From a checkpoint of a small mixture-of-experts model trained on Wikipedia.
Experts: 48 experts in each of 13 layers, 128 squared ReLU neurons an expert, 3 picks a token, a softmax router.
Training: a variant of SOAP for the experts, 363M tokens, 5536 steps.
Below are experts of layer 5 (counted from 0) of a mixture-of-experts language model. Rows are named router (the router's row for the expert), up (a neuron's input weights, with its number) and show model dimensions 0-255. Each number is 500 + 25 x the weight over its row's rms, rounded and kept within 0 to 999. Numbers have three digits each.
After each expert's rows: "gets" lists some tokens that make up at least twice as much of what it gets as of all text; "mostly gets" lists some tokens that are sent to it at least half of the time. This comes from a sample of Wikipedia text that the model never trained on. Tokens count by the router's weight.

# expert 14
router:472521479529487493503484540513465493478493499539513487540519508505493454485510472512488494493473517502484512531503496493521494487495509511522471481473520505464511422498487454524448457471515502546484495525499487495510475478560499464464529498497493497479489521486465527496507527496522509518464508478502501487465504484474496529483539417522480518527544512515514460526470495504507477495518504560520541484498462531491470462485524501473503518531511502469487513504510460470560468508506513516532484444539488487491490491510489506514470483514490501569484500524497453507507483509541497486515538487526539507500502469481527529471477470503486487516567506490523499480486481502481475537522464525529535495498451490527489478475537507540461500455471511446502539468467520524503495480472504
up0:494526492536488490473524520515457481468506514495507487539496528534501506450501509483497458484481485502491499472508506504493520511490496507466431466539443527491520464498495515500516494507459501495483478475509509492519541514527509494487483539536538478462468521528489529526521506489495581512499474499498492487515558504486480524501521530514523503524523548496475550530525480513527468507520477496502457524505504476497503497472470515493519555517478514475558512522508505530498511457513499473486515511472475499486494513530479481500496504526451449501471536531538518475499522488491488498469460461515475440544542551503479516531489493497505465514537535539540499519557513526517487522495456464541485497464487528498480539494531512482532495500504487483516526501514485488500545551496537
gets: " in", " of", ",", " at", " on", "a,"
mostly gets: "a,", " near", " River", "an,", "i,", "on,"

# expert 45
router:488530480523471467502536558526456479510486453521473519555516523486508533458495473504506477499523502500464475507501516491528501491550600482512506500509515503447456540515449484515462467516491527496521429463497457557484477472493525516486485476512514505447473501501436507525482501497480502499486511489502513515488489463485501491498507470521510523517510483500516478469499507460468453494489529539532549490506458502498518481487487546492516507525510510480513512512511446509504537496490504497528442450499487499495474469491465498497497514495494523517541548492476457467492514526542480519523520546497485493505501457491497500473494477493505472488510504498489481512524484506529463518498540510471524494578484496513508527500518501521484494491493490472503516514493492531536466506488529
up0:464489438492498514522529505533451508497471469511507515514497491536493469511504514503482495495483485497464496484483505558497444461502507447517505493514457475471496489512521485507478451528515499477446458492514507511524497496511511501479519535475475498575518548510511475468448534534451490485501511494525494512509497497490501483476491505482472482554509477475521538476479549518502523474496500505491528510527477504526484500497524513490535477461490489461515538518492465525499498498537485459483535482541519492502524489466518497471533499456507517513522522529471506492489511514493467559508474507497557482506512541483539514507479498480549554518501460479503513507525489517505524483497493455482593506535489506524484495489463530513491491483528493511490483546558502502455483483473494
gets: " |", ";", " –", ")", " -", ":"
mostly gets: " –", "),", "\n ", ";", ")", ");"

# expert 5
router:501470477507510461500515543543526477537500499543481535484451492486487482470477475530519504506461518482501472536500489447498500415544520496524463494463485520464485489510522498509448478504490506527539482485529488493461475457517558496475493509485535491467449481492461496474510493501510504471486488460528532517465493478517503512464575473521522517477498486539506481504488516488481529480513430528524531504550508524491477511497505527484525502511520513480460498507500500491492551513477522510518485491517473498484512485504438471501482526477487528525491546526477490496498487547478518468514504500501523508487506454497481535477495501502511486507526516503508492507505505498487494503507556491499567498558485530535489499478536506492493486426492506479481491519523491485520462452504516
up0:475520547473509500522527459513532454498477483521494485472463478516482506459509466512489525528491507444497493488520478512527521518468557536512463513487481515503450506494465485496469573498471468527513466471475465533506485457470542510483489518499481505496507523470487476509507514504462474476472472498514490500521499489513502512491487491478575529518477526502489521485526458523478500502484463508511489563501473526496507465527487495535501461492527561541496547468533498511481498549529497485539486515538486532509514507495500527490455509512564479518511539497497539518538513522503488519489541530478504511500477525482491506523474480497491478519495530509508532514553493499524485531526510524524552498485525460535491535490512505503469499541510517498510463469505478536463533469518516
gets: "\n", "==", " ==", " ===", "===", "\n\n"
mostly gets: "\n", " ===", " ==", "==", "s==", "==History=="

# expert 41
router:474518503551513472499460518525492488488506514500498493513476455502493457495496442528486466493472529501474513500518456503470508478507480480483487455505484498485499486503495497505496467512515495486527494504503538543486444434496512478498536505485533478518493554517485512563529517523536530460479477489509536451484473455541489521487492467549501473428519507530489481539505486484480491456491491493469501468535556530486498485476485490516584499523510477482483507523496493485518533535508505535531456472534495503497441502538495481530482501501490501509503511479471473503517519504500491483531527502499550481509500492480489496472502502513514516543511551522478495520497505492521493458493509490494516490528469489518478468450513557510497479488544477496450530502489532512494457451495516
up0:492521534484501481532521505521465462488524488510529470514547495517497463466506489515481439524490444518480493523480441474505476494466512546485485499494505521478491509517465554529485501515488544475517494562477484546490523461529486498481479459479483505507479473489467498500495491503474469506502485484495530506477497486514533517471504475481514475492486484543497501467509502526513493503541487479509491543518556485566523494529474525498454451530506489505524506481537554459480498507516494523509451545523493475516491505439500488527488551487482501500448499485497523518500522505532481527514485522482450508504503497512502488512507518467514535470499482509475496485495488467479533520471475466505568531467564516509459514500519490501503528509481503476485564544508524489526509493522525
gets: " ", " 0", " W", " L", "k", " K"
mostly gets: " ", " S", " D", " P", " K", " L"

# expert 39
router:486507489500466467470544531533486496538438501518534539528464510499483496496502481608515468534473477504473491533531495486509479479510532488512472509543515539499516481517444499509528497525519537501528493480511504495480470467504511478445544509470496510516489511523468495503493453508543498498471498489514508515463486485497505509482518493532564519475527466488502448498473481513480495500500522548486507462557473505483472499477463468485509532494489504471504507511486483486537512526490472510505448462506482484515475486496456502496484476487474533522505538549468521473482483526512490497527541545500510507486477490478536524479513489516548503525510491493520487516520506479515474556499503514460533508510473481482479493498539478576494478469487512488498467472499531516487514475530478
up0:493501485472541454509506534569502497580447500500484486522464464523527505502506529527523497510493541516483490470523507489479502512484494499487489498465489490496493474476517482557482537471564471493466497536495512515473515507502517552519513496506486493540495498462490495510516499468504485490513507504476521527538441506463482494466496515483521497535504483534489511510503505508519500502513515475459498499480481491506507481552476507484493544506558518490484503470500477456505480479487480513538517531505497451469503510489488455474511487527530497499551480487549513542500510521523530524531505470481494551527560548515509518472541533486545495474513521468474501537523496476499537499480488533506537448505534526498464511482518527466504496463533517458523517462451515518521512504511480
gets: " of", " on", " for", " to", "ation", " about"
mostly gets: " of", " member", " on", "%", " among", " details"

# expert 0
router:503525515490501474483464513498474526504474478521520516521487548474489488504466500513513478533481535484497500496502488503503502482521515498512466514537466495513495424476494505509483526481503488538492454482579473525480486486539483491472489533485503487451479514508478544497535597525504510492476481464499506465513476482500488502469517487568515509475499481492502472487524523500490532508489507506529546478508518493487478507490518540506522532500531532491460543539493463525522501539491573522534500469496490515517462492486503500480495545482481503523572504497489512440504489526499480494511523511535536462509490459484533473471506457495507462497520515518512510510516474516488468435494515494519521498489499505500499474476513509539439488498486501474507478492540492487457500501457545
up0:493505461479498493527470527464482519513477519492500469495543500532491464511489498471490465465519557469516454498498522474471516506512472488449489552477486500511492539478479517501535521511525506494491484499558491444464497492476510484539500488497545477482487553486507486526503513477527490540511539505499495478559482518466517530492527472505501471548527473492506489517485540483524492532506523507512499499523493518504480520462507535439480551492453500487447493538484533501461499537525479546503522484449513505495492513558462522519452502519471526508511495504554461496495483532475499492474485507503495487499508493501466507494503488476482494474494550500473506549510500507503533501521523490509450523547555495496467462477485520512499518526460537513514502493516530553511467466508490
gets: "-", " |", "|", " when", " that", "ly"
mostly gets: " when", " so", " if", "After", " very", " because"

# expert 3
router:532512491500513512488561494495483483506514495565507503537458526437502506491470502550523462517465490530486523513551490488485496473518506507435465480546516503461489494526507489523460491506546536489495464497482509525497475495534491508503504482485539473481537540504500510502525515510494563475472548527504508497501485481499497506480518463526523530524524496508485467505548531496461508474517495522488517472532444480468499505491496533506516521467532537482467493523474471459493487528499513513509467466501517496445518495494492477489474542543449531499538514531449506508519517512500500556512497515517524486474449488474519499484477442464485487510505542480543468512480496546505476479508505505471544468535521526507481482507527529525500515509477483474526476524492483521504487496489535
up0:482486473496493514490537453507457469523489510492543493488512541443465454509551474478507478521508513456475504473573495477508485484469513487489522491486501478513505526515504485501509445479550515487476521495555512490508519485480475531504498503486468509487515488472494496531548515471499506502525486505519519515510503521495516513449505493532529496481496552450488503516537528485511500510517535460518509548495436529536533539492500475514479504495506529501484509515489488502511496488529556479512474501495467487488525506521493468483538463509476530496474503540497503508512483515490501472522482535490528485541530486478501479561520539485486485556487506523525463537439495523536533503491488489470501529526496496465448522510500446468482516534493500494553489492480460469454534491522500
gets: " to", " not", " for", " is", " had", " has"
mostly gets: " had", " not", " has", " have", " would", " no"

# expert 26
router:483519509528491471488498507521494480540446480559537531516462479484473482479496498500487476527492514489509466527503483495523521520521504492471487505480517536518500488498450511523464513545502561558474460481491493477447456503519512503489510508461508487473474541460498525518508524523514521491486479437500513488500488474469471490499504481498478505529548499483510477514462537498491506494474510493538551463535449499486451444511535509508525482534530506478514579492482486479476486491502530505503474480508486505494464515493478503543473546529460495530547506503496508503480452495506518525515518493508494496529490481463511507496477465532474452518548496519520476506487480535524472545472483512488505481469458505499512522516509513488480464487434489459518532476489475528485476474502504
up0:501500467503480508476491537517516515504494453515535482537445488492491515504501517513443509515531474482511519488510447500519519491487454459455521495517506481475462520519493486519525472505500519512526499478501507524483506543499504489529494527474530452532509512570515525509496484431513461461517507479499454492486452473497510514518499485501511516497461518504522494532489492472512498505502464486488483484519464492480492484499499501463521564523526478525474557522550501507479497518539523500519506608472483537467540527468502524487504517502476504498497461526481494449436498508463511489487494508497477478506455520497480497487476505503493536519538464489476505523481490481489496497504524490552483477515528494495469509493479496503484505501521490528523477466577500517529538544511511
gets: ",", "s,", "ing", "e,", "s", "ed"
mostly gets: "e,", "s,", "a,", "es,", "er,", "y,"

# expert 44
router:486467508506492462481480516554470490524470469520474534524504474492502483493496460457530477495485510501474486499491457517497500503501491484534499498486498531436495483519447563508420501515520500524534469544529475505474485488535528480479485492476502446457506519485520503515512484542486512495442526495513513502463495504484492548512505488502483513471509507524486465512484504494477494491527491560513501518543540496509503526478509502493493550494527540486482530523471487490508523460508496529541485459524484484499493479495482488510486535470477530586505508542463473480469537518486488518528511521565523491505519483482494504500491477492514489529504485508492494506462463549471482535516491528459505470526492513490456513480495511576493494491530477477514521526475503505503492454466513
up0:462513505501519523499544525482515525515489557522523484521505473522540498496495517484465533515471497514488496526497449512545532485481488515516471492500533520510471494469525514486508513530508519502489454492541511510500482547533469498485538478497498525488510473468479506490500513532538514478500517550466484460495518518554524490525479533517489521528502480518513463481523471488512524511506520532476518472485496527519484517511552519554504499546530513537521453478464448512513497509494498536537525531470511493462466484494423499500455491503557551489503510478507481512501550493469463509551521503472522495497464503472520443486498462504506483479531506548462495465523457498521489466505459470512484503545503492510486469530455520519492489490506484510490474505467484480504495514453521
gets: " and", " is", " was", ",", " or", " from"
mostly gets: " and", " or", " but", " is", " &", " was"

# expert 8
router:518577488507536504473508497478502494506475487516463517503493511506500482515470477539519489507467504486474518515503470484522489485530513510458492499509463533468509463495486495522501468504479512517485462490531504488502479476516523492505442521501544472459519520491505531553506536497501514441452461519514521494459481479510491506476514439504506537509552502536508488524486473474492489476513489503496539518516453482471485528479472516508518520507494525470487524488508495471514535459480493530504486438521510527519464496480475504495479509487480511556557514496468497530490500539510462448505499508516511483443479469465544479510439501492504479500515526525564512506494487528500480495464512527464492505535514500500481478508494504493509507449420470483507492482495468477520500453447520
up0:495495499507522510510478540456499509486513464490507505510482504542536502476515530491504491521516463500442471506513478446488500485490480537439492501501483481514494547525501537513501485529481481503503442565520491496509527544510537510464567505542508467440510492478493502560518485475512485462512473467505521472524504563515535486487519478529484523496456498523484521510485502557487495521465435519471502516480535520461536501499524479540508504509454504475480501466462534500475505491493500543449496479529500525483510532495494488499488500499557504467484511523484527498500494471459486526487507508504481470507507523549502495481500529497518521505472498512501497522518474504508515472525513494525504545518433463476478462481463483440474506477526515490478495460481489501500500482495528
gets: "'s", " In", " his", " He", " he", "In"
mostly gets: "'s", " He", " In", " he", "In", " his"

# expert 27
router:484518495543500455497500519494496478515446465527520514501483491487508498464504492539514500523467485494496517518496469497473493445503484441522442461505498517465466506554485504516464452513502517537511511511523446501476462504499522477504500539475512498443445514471459514523506508539473490508497497485499518512494469489471455531477502478515481527489524475523475490500529535474492481476510502494520542501512505496497502492482482553462549499528511520496446478508487498504495522495493506525496484465522491509483491483475487498512488517481476548495505540481492453493502520552550518469530494488494533484503502455474530522497499497523491530534510509501573459506481520465521470497520562488511547471548485478531471533476506548486476475450472487447495477506506511501521464511491515
up0:474532501549511471498541503521503471507512483535519533532523495512474501558483468521451455545531484458520512527526475491532507479500464487519470518502497506482490491482540479484508459500525484515491511519535499514500488480448517539534503498515499482470476482470501545560490462548475524489475493496507517513485536512506480510486545498494501542426446475508459470512539484511514526495488516522503479503523526503497486519523567495481501505505502537503445466508489495492517495532522521464515526490493441490512486470503525536497473489474531544544496532524446489500465543512506487497507471537450535492462520527489494491518514542542465519527494538494503509485509528455508515501492509519510468491528492517515534484474490494511499498534528509519491494525506503507461457522538507
gets: "\n", ".", "s.", ").", "ed.", "es."
mostly gets: "\".", ").", "ed.", "ing.", "es.", "s."

# expert 34
router:491536492533490489484531541504486496507486475536507522546475509521516464497484471519516498489489517478478538526509489488513501459527518517509455514535530503468532450521479469558473511545494527550493469458520489526498467483515492451458514531500500471448525551468475543544516498541490568509503474490514521500478483468473489508497526497536533524475504486488490473491484536514482472486509490520529506493520462506503465469486479525503530483547527489472491479517489512492558525502502488510500456482501498476476507486468507480533472510499484512498543529551469473484498530517536543535505494550493501465494486439484526476456464495497516500523519530482527473514486482513515476453493537515478531469502483491531486501471540481522497519486517514505496521474476474513516487478444518
up0:486520465471495479498530466473504506478486514478514495476475526527508485532518495465530547479503479473500472452536441494548513491501534460487494473536523505478473504517461521532493577482501475486488487506492508520518481466487505508493473518507491474506541553513513483477525449522472522470501498526480435486532520462496516519506513526525532485477541501503500447475513499525478534526493472484471506489469515492526465527482506509460473484484446530522483526495522512487492477441495482518520492549495522513488505495488512530499454496472481481503495499513523470496477478486496488503502558510544528544495511512483487535438531508529467497490507516518554535488536505523509548478489454492511521535496457451501512528525512514474497481474470546506489466497519478522461480501505496
gets: " |", ";", " —;", " 0;", " 1;", " 2;"
mostly gets: " |", " 0;", " 1;", " —;", " 2;", " 3;"

# expert 18
router:528527484537520483486521508496497483505440489527495472525449542510529470501505507542511487506511531496467469488501503461519507499496538518535478503512477518535485483516454431507468495496500566512522497498530486513479495493503503480481476503517512500460534563474433509521499497526548524549457483479525503516498483495528523517495513492524511489503496470526527495508494455509501485484524479512521527465530470505477504451472514539516529501505551515456468525493495505504481552488469514511505514467522486487480486476480467484498507514522471513535519540500510492455472488527477537486487503502508492519495455504508567485491505501502478494507500511544498490520503437504561505526459494542485528489507481509531514550477530531540487462492479475478539506523526489513512490456498558
up0:515504504531483504516483561486526496494514460480536496505473528508492497520488493512448479535503461470508510506555533527501544505482488523549485521492464482571480477558531494506488518545481492493481500450501523535471507504455471511468552494499477480494471469515489491491503488544529508517508534528541523529481498522437539520508506488534508510503464448507502519528508478472523521476503522474485518484500510530429515500527490470491510517528528532541498504449516517527505455473495533492464488460534484517503477482523493514501504502475517493526467506490478484449484458474526507477505515484497506500511515521456483495505501503500461468485496528477494554498504470509516513526488495512491525508512493530538462479477470505481488513518447471500505451558509501544475543515496514
gets: " that", " which", " who", " University", "s,", " team"
mostly gets: " which", " who", " University", " that", " team", " people"

# expert 13
router:527535482490482456493493507493499469503489499561534511530479500491483484511487490527513486488488489484486523500545495510505502516528521511518467488539501517445461492510429386524432521501525496524514448484506510518479461480525502445481516504470516496495506548513494519509522503498470510523494512483494513466463475481496480537486541487530496534554546470524476479526504493515464505497534509555569546496492531498480480503479476540493546490503500492494498551503500442487527506510485537521543467468488494521481522443509486491495452519473515505541513527526483493516483526524542485496524516532490523494476494515476503496486488495489497482513500508499493510505474464487504467496477472477502528492501502524490520477461540486548503527489484469490499505512464481504490499484501465
up0:507451479515525474494473462535503468518472525505485490502531522474549519477486500504493510503516528457503517530494504515463548533535493516504434538498518468504547544500484461479482485489492524484485529487499496489476480491503526475524519493509520467501498461506468472462547482464494526483479490546483468506527493520466521524509509508501488521494533496448478517482494517460511497450484536482517486548498531495478506525523490509471502541525549480532503484480534497520478513506507448595470499495494530510449488468493470534466500464519502544478494510497453564520525503495463537517504482503480498523528483481486509498501516518479521524449481473490481476491526482516473486475502516504530499519494496543522528513468511531499461515507497555528459541501483486478484472475508506
gets: " in", " to", " as", " for", " with", " at"
mostly gets: " as", " for", " in", " with", " at", " on"

# expert 19
router:492497484520490468484483495491505497490501507486508505510492517495468470539505477497498481518475522502467504518533494475495487499519504465478458482516485515516500502480466470492473485469485503498485469501505498497456478461492534522487483485482545506492498529478505518515518522544508513485516503445507510513497503497548492531501536487479494536481512482503558471527530491468509482493491492533514525488504492554492514502478507556532500511529521502490492527511479425460544492531440504532516504498514459498499511472519471481556493510535458485534560529511466540497449520539514488475506564514526496478496470465477463512496450526536488511538517515512487484530506506554537509527498517538499532509491500473497421485474550476536506484496558496460475457509508443524485500497482477
up0:505542511491470488471506500528458471511477529487498530452486540483535541495505556504536516459481485495475506521516545518463487476505490513556550500492461475519514489468531493498450500478486495476481508508514480468515482503490478441518526516517527531510503484496483529508519527491534505464520488516445554479519483543467487493505524497477536539490503457489502490534517491485490499494495503500478530481478502523466507496516509506543568523520533485504507477516503515523451545503470481520460501535514478503453517508529490445509497491533485481480511491478506523513496503497472482528537532483481502511479548504522539525487541531513458483499508503500491518495537489499490468471490527492545494452496513544467505521486550521543488473504427527467483480470492462491514453496495504
gets: " a", " up", " out", " his", " this", " he"
mostly gets: " him", " up", " out", " well", " some", " such"

# expert 24
router:485524506535526502498505502539493485509458496519492534537496510493519509494471497524524486495454518491503515517557513477511492494504508490524489481528534474497462510533474437513502413538529490493468504531503471543478476488518517474471461472508527478519502484454488491503506494514488545508416481508546543482497490443511445517510497521519504505534498510492491460500500521476499449499484421506499504515513474517463445512491498501453517514527554493500508482520484502492510507518499492502501463455512480493486483470468496500506506486460457552521545494500469481486514485485522512517511522505497503466520478484478509489503474495490487506511563505514481501540487470546500478534480568500524523500504511493518465500506548512536461468456481472490503514505529467485522483490478520
up0:496471491544519541519485506482499537462474501485527502517514531531516498506484534528488475525489495501478465454504503500506488477509453503480517469525528494450479471491504493513460463508524516496499514459493470484508492481531541537464548518463467491509486465484482459490479486544502500519514507457524539459464487460466525482510465535506495505498503517512529506515471525496491506510547490475474498512499480468486518480525492519512498540459527478513476519424482529443514486487515471504537488494510487522536466513495525517507547501504496492481477479559566529504507521474519511505524496475511492511486498501499477531526442458507535532530447480479513481480496520531461494477539522534520447492498507545499479511488525506536486507481468486508479502532490542538528553476525506
gets: " the", " The", " his", " their", " its", "The"
mostly gets: " the", " The", "The", " their", " her", " its"

# expert 32
router:456513485508531506483478498500505486513482483546512505517487529496534472507500487508524497494458517504475523519543518472505493468512490500526508497576544521436446466504433482504478461510507484524503490471505476527493485500513518499490477510518540452493483555497470519542507524514505515438483454497545544471486479432515518507503495487509510545502528489460523476483466484500468440484483463498503534505542480523463471475470477542454505578523498529505495513478464503466525542529531493484499486498502510501477515466475500501495498500478468515504547500516486457495517520502509502532514532507531514492497472494501481504473499510488515494486532504508522486557492480524539457483479493487498543497515489511449481531496526512502497489433493503479501499464520477506488481499504485
up0:489508533520506505516484476475484491517494508511489518538475495506510545508511472495532499456508486475525484541496497508444501509524507498506532461527509507558469453517501529477503559512489505522482487533485545512544514519458506539496520503517506471457479490501529493468512508489515507524499518501492508494504505496516479520563496510516496483479484497517537558494494545507483471504459511505459511544527494507487474502545482520514537484511488539519516499527480503518516521452492507483527466519499496523482513510435508525561450523483493501533474503546473525539535534549480517479483484450528486527464528488503468507461467486483492514481535490495527511434521527514467555492498504524468469535519480482539519540524510519497493507518503486490506490441534474522489533475449484
gets: " the", " a", " The", " an", " A", "The"
mostly gets: " the", " a", " The", "The", " an", " A"

# expert 35
router:440504477532457505431524510464507461541517496515543511496483486462537448511458498491527496477481531504490530510538468510491457484489518534495483487533502506476483499510489487520471503537521520469530475496524465533424487459515512503487540504469521485497526533481461566488518530512510503517478494497542529485455491515464483519488492486515527581524506498498481488490499455490476477452506485494503506508512484534472517492480539511479532507537503491510446466525481488506538505517489521547515451492538451512504478492472495493516500541502504522502520547501485498524514530513509547513519496520500493482526523462486497496470487510459516515512524497523479508468499510544479449479496540514507530477509493465521484509475506533521481473473486487472479489456504519487504517461504504
up0:518525451513520479502496460475507460483514502558520535511486525451509488504463484534472508489515500477474538508533455514516486499501500570551497476516476520486482520472531502518521493507468479481487488476474447454487482498458482517550467499501542508484479506518497504524478501461502477481474513464504497516537538483461503509454523487513482520491486478490482494501487498537521524532491513517469476516511498527445470521510511519500506504463455471555470484506514507525522477488498470542494512469525487528511509481509505487503506552483510518530480530504510480565540503475479505517496461537495460476505500491505480515475527522539506478500591492521503535497514551492552518507502490524507514517524482464522490524505467507518530506454549547472495482506499505484460485510485465
gets: " ", "ul", "am", " c", " l", " b"
mostly gets: " ", " b", " l", " g", " h", " p"

# expert 38
router:476496443530503481493457482505494481494496468522502511521461506501525493531516481541553466525479523503497545539515473506499521471508511521470507467549526533454467469487517497500463506487524495475529498452538488535437479487505526494459512528484527466482486500486445497550512498517519531519470495493515507496492487485503514524510524491498532534494536469485538488534494486461481500504510510537511499449542509504464444499487478520512480524470492526471477503499501461526519540529496484526512494471493454479496462459449463480504486517553473523517488534517501500448479506537525515548547513523487489483455513469482510502468491509506494491513502509552522494533472501499502499516469506508528514467486477499500463486512521550524488445480480498460470522509484475523504502444504503
up0:477520496497495487502484490543501494404511476500532478502497553469460536447476491493489528497534493499521522472458502454535513446515526526505513510519473481523495452493479508478488489479504502468474456500489524505497503507519451510502490528521535484478481475486511483484443523485501494529515439486505481450458504485512481506502558516490505491489493488466466518491504470545492534491522511537487530471506506474483532517477531494502492487496496527544487495492516507565463491513487514544524537479513474516513504484523501468531484510536536528486548467519500493541466522488505528477490511502534521513489484488481520510499528448494459492489539497501523518516499515495446489499467471495525474465490503544506507462470446509483506522518520472452540518472508479533512502451510480
gets: "s", "2", "1", "3", ")", "9"
mostly gets: "1", "2", "3", "9", "15", "40"

# expert 36
router:510541459494526444483476563504494504540493513496502493539484509503505478521513511484515484525504545467495476531552451504511477473504476456525497464506531522503478506469464496504484480490529511502523486492497477500508505473543504489497521528490563489465516494494459495519519508512477513504499429481511489533442502472513527505476537469487488530481504495545526472532513493470497476463481452515478529491516455487460479497468498517470531513491524488500522561499486489463555521534481508506533483458502482494470414501502504496509505581498483519536521529508469497501490510527501509493517522528501525512476485482466514510483488491543500488517502502486540492509496493564500471505513515515469492469472469525485501469484529501514499498481536499479493489514518444523561504494464509
up0:546469515476476529461496535486545499515475476498490531457541466520553510500496499520526496497516505515528499539497507499475487512524491503505494503448493521550486457498501515483505539478458482486521471490501521512485490467501443526502460534505493507467480503487497498451508492531499509450550497491469547511490464479484501529512501489513511518456525499484508485576451484487500548486516513523510525492481492476466573509479476523485523436505484537494521524498515472465525520481501543529471513493520524493469498499536508537521476527516468516476482508503512480514487500507512512483535493497485489480513452488466485479525497506499451529494504463466536509470580522488518517497510492480543472540477526534524510535507467479498498505469474485466520484521520461505481540510491531
gets: " 1", " 2", " first", " 4", " 3", " 5"
mostly gets: " 2", " 4", " 3", " 1", " first", " 5"

# expert 20
router:500512485505511468486510495494505491460511472527510514559531487466481477529471509518528484525500520483459499495493508482533490470576528455469488475515560498471497482521479506513481486491530511513478468482518503550522481490496522432501546499496513506467477505459449536525501487499475529440488459508496514499476481506446495509510534508544485490498521499485493483508479466495455466459524514501484525482549455515495472493460476553489483523511495524459479478512469484473509511477491500531514484492480477490497505497480502501513515541526481529534500523544479487503522494540506470521536514529489507483536499469501511526476435497494531491530497489508519445489503514511502461558457514503515553494536489526497485533500528490532502489487436488468471515447499469502493497488495524
up0:520474468491474547539489486508477507485493503524432470518514490523511493527520483484527509474459526498450518539492534507499470497498486497466546477456547500501548530475502505509511502482475484461529533513502469533482498494492479465497537514424504480499472527517483480479475511535485480496475492470530519503453510461439511512535525491533475444519518478506513501524511495532527509512524493527517486510547507447523529515517535486501529488451494470531493529474468522502520502526492499531503535524535495493535507475479538523479517539495469456494535469450513523466509496571489530502498496519481507512490532508503481509479539523526495491482522526554532525511505500531520527494504494499461513498452506510506510520500493500501513470501488516495539496459520501520477525535557478
gets: "\"", ")", " |", " =", "),", "\","
mostly gets: "\"", ")", "\".", ").", "\",", ".\""

# expert 16
router:482517475488487471503507520572489484519476463513500546496529526483507520492453505502518489541478488508490489549493488494505493477508538476516496518530547517509485486524484446513505458540502527506503491472507481536487470487529500475506467538522492436485466498511470550501507509488475487549475464473521506452515493485482447533501520498498484510553543482492518471491514500502505502470438494531531553477523469500476453511490473498482507520534539496493503492520496508483521526496487505495515475520518487513498504509492477508490479524511478536529528510526507501466482465513515550504520478532545533483447481479494501535467482481557520489519485516521597483495438474498465470506494508501496512463518511466554502525481483511514486497498495493490467537475492502516525491461512540
up0:473480514553477493491531502465461513503464466482497498513528481466531503506509478498532489534542489501527487504509468479538496503506432544515512499513486453522504466534481502512502478473502494476489511507510495479473499515517513480530502496516480481502472536489473492488504470512521483509493514467495478486482511510492480517474503482520494492532552529427464501514474510491533493478494510486489529500481521543498496527500463511500473488496531483501503564533524517545518510460483496502493483501494456530481513522463535488478510465525512525499502521535498533512482462545541533548496467524480498517491532501463487474482480555517526451516506503515558467505466504463477493489521515510443541568515505502532499461502492526490438521530468502513479535560460471517530513499482460
gets: "a", "o", "i", "ia", "on", "us"
mostly gets: "ara", "ino", "ina", "ica", "son", "ella"

# expert 4
router:482536471562497439517537520487444495489491477504510547504514536473489489503500493526549493526482498485491500496496479487522488487529509511488498479507523508465505478502527484489431517533562495486511451533504463534475470513494481483489506529480572502471520530478516540472533543520515509483460496511494493478488478516492503500462527467523487552475527515482512502519510503510443477502520504501507565464518474504486486464490513548485542530497543524495494472514505484489517487528463515490518498511510482482458471526508461490508469548509466504549536503551472462494483474519523510525516508517508521452503494481478526492506491485496526478519478481503544484495502509475554456518497516507486508467519483510514474531477537510510475478467485492500507491509497469490480456472426514
up0:479524511524484512451494505536501519480511515499485461485493483506487501486458479511544493506481515496520509508505481528550499497483503490483482489535497551524514562484439482498473522499522549492462474512461531486466495485491546488471502525516461510518463503487509537517528483511502452496510506460501483466480538517499529497469494493530492494525480498522537489484483500544497488527474512482527496529512504490493501481519480547495485427454513503487515526491515457522435488539554526473469511534443507483482544488505490490531517529527471467510514490506536496529492485545522478464479512527515482508508455544493524479490460505504539509512540455548516540503480454496535488522494482508525524497506504518465548527484515459529485493445512527499498541511478520513463483497494517
gets: " was", " is", " were", " are", " be", " had"
mostly gets: " are", " were", " had", " have", " been", " would"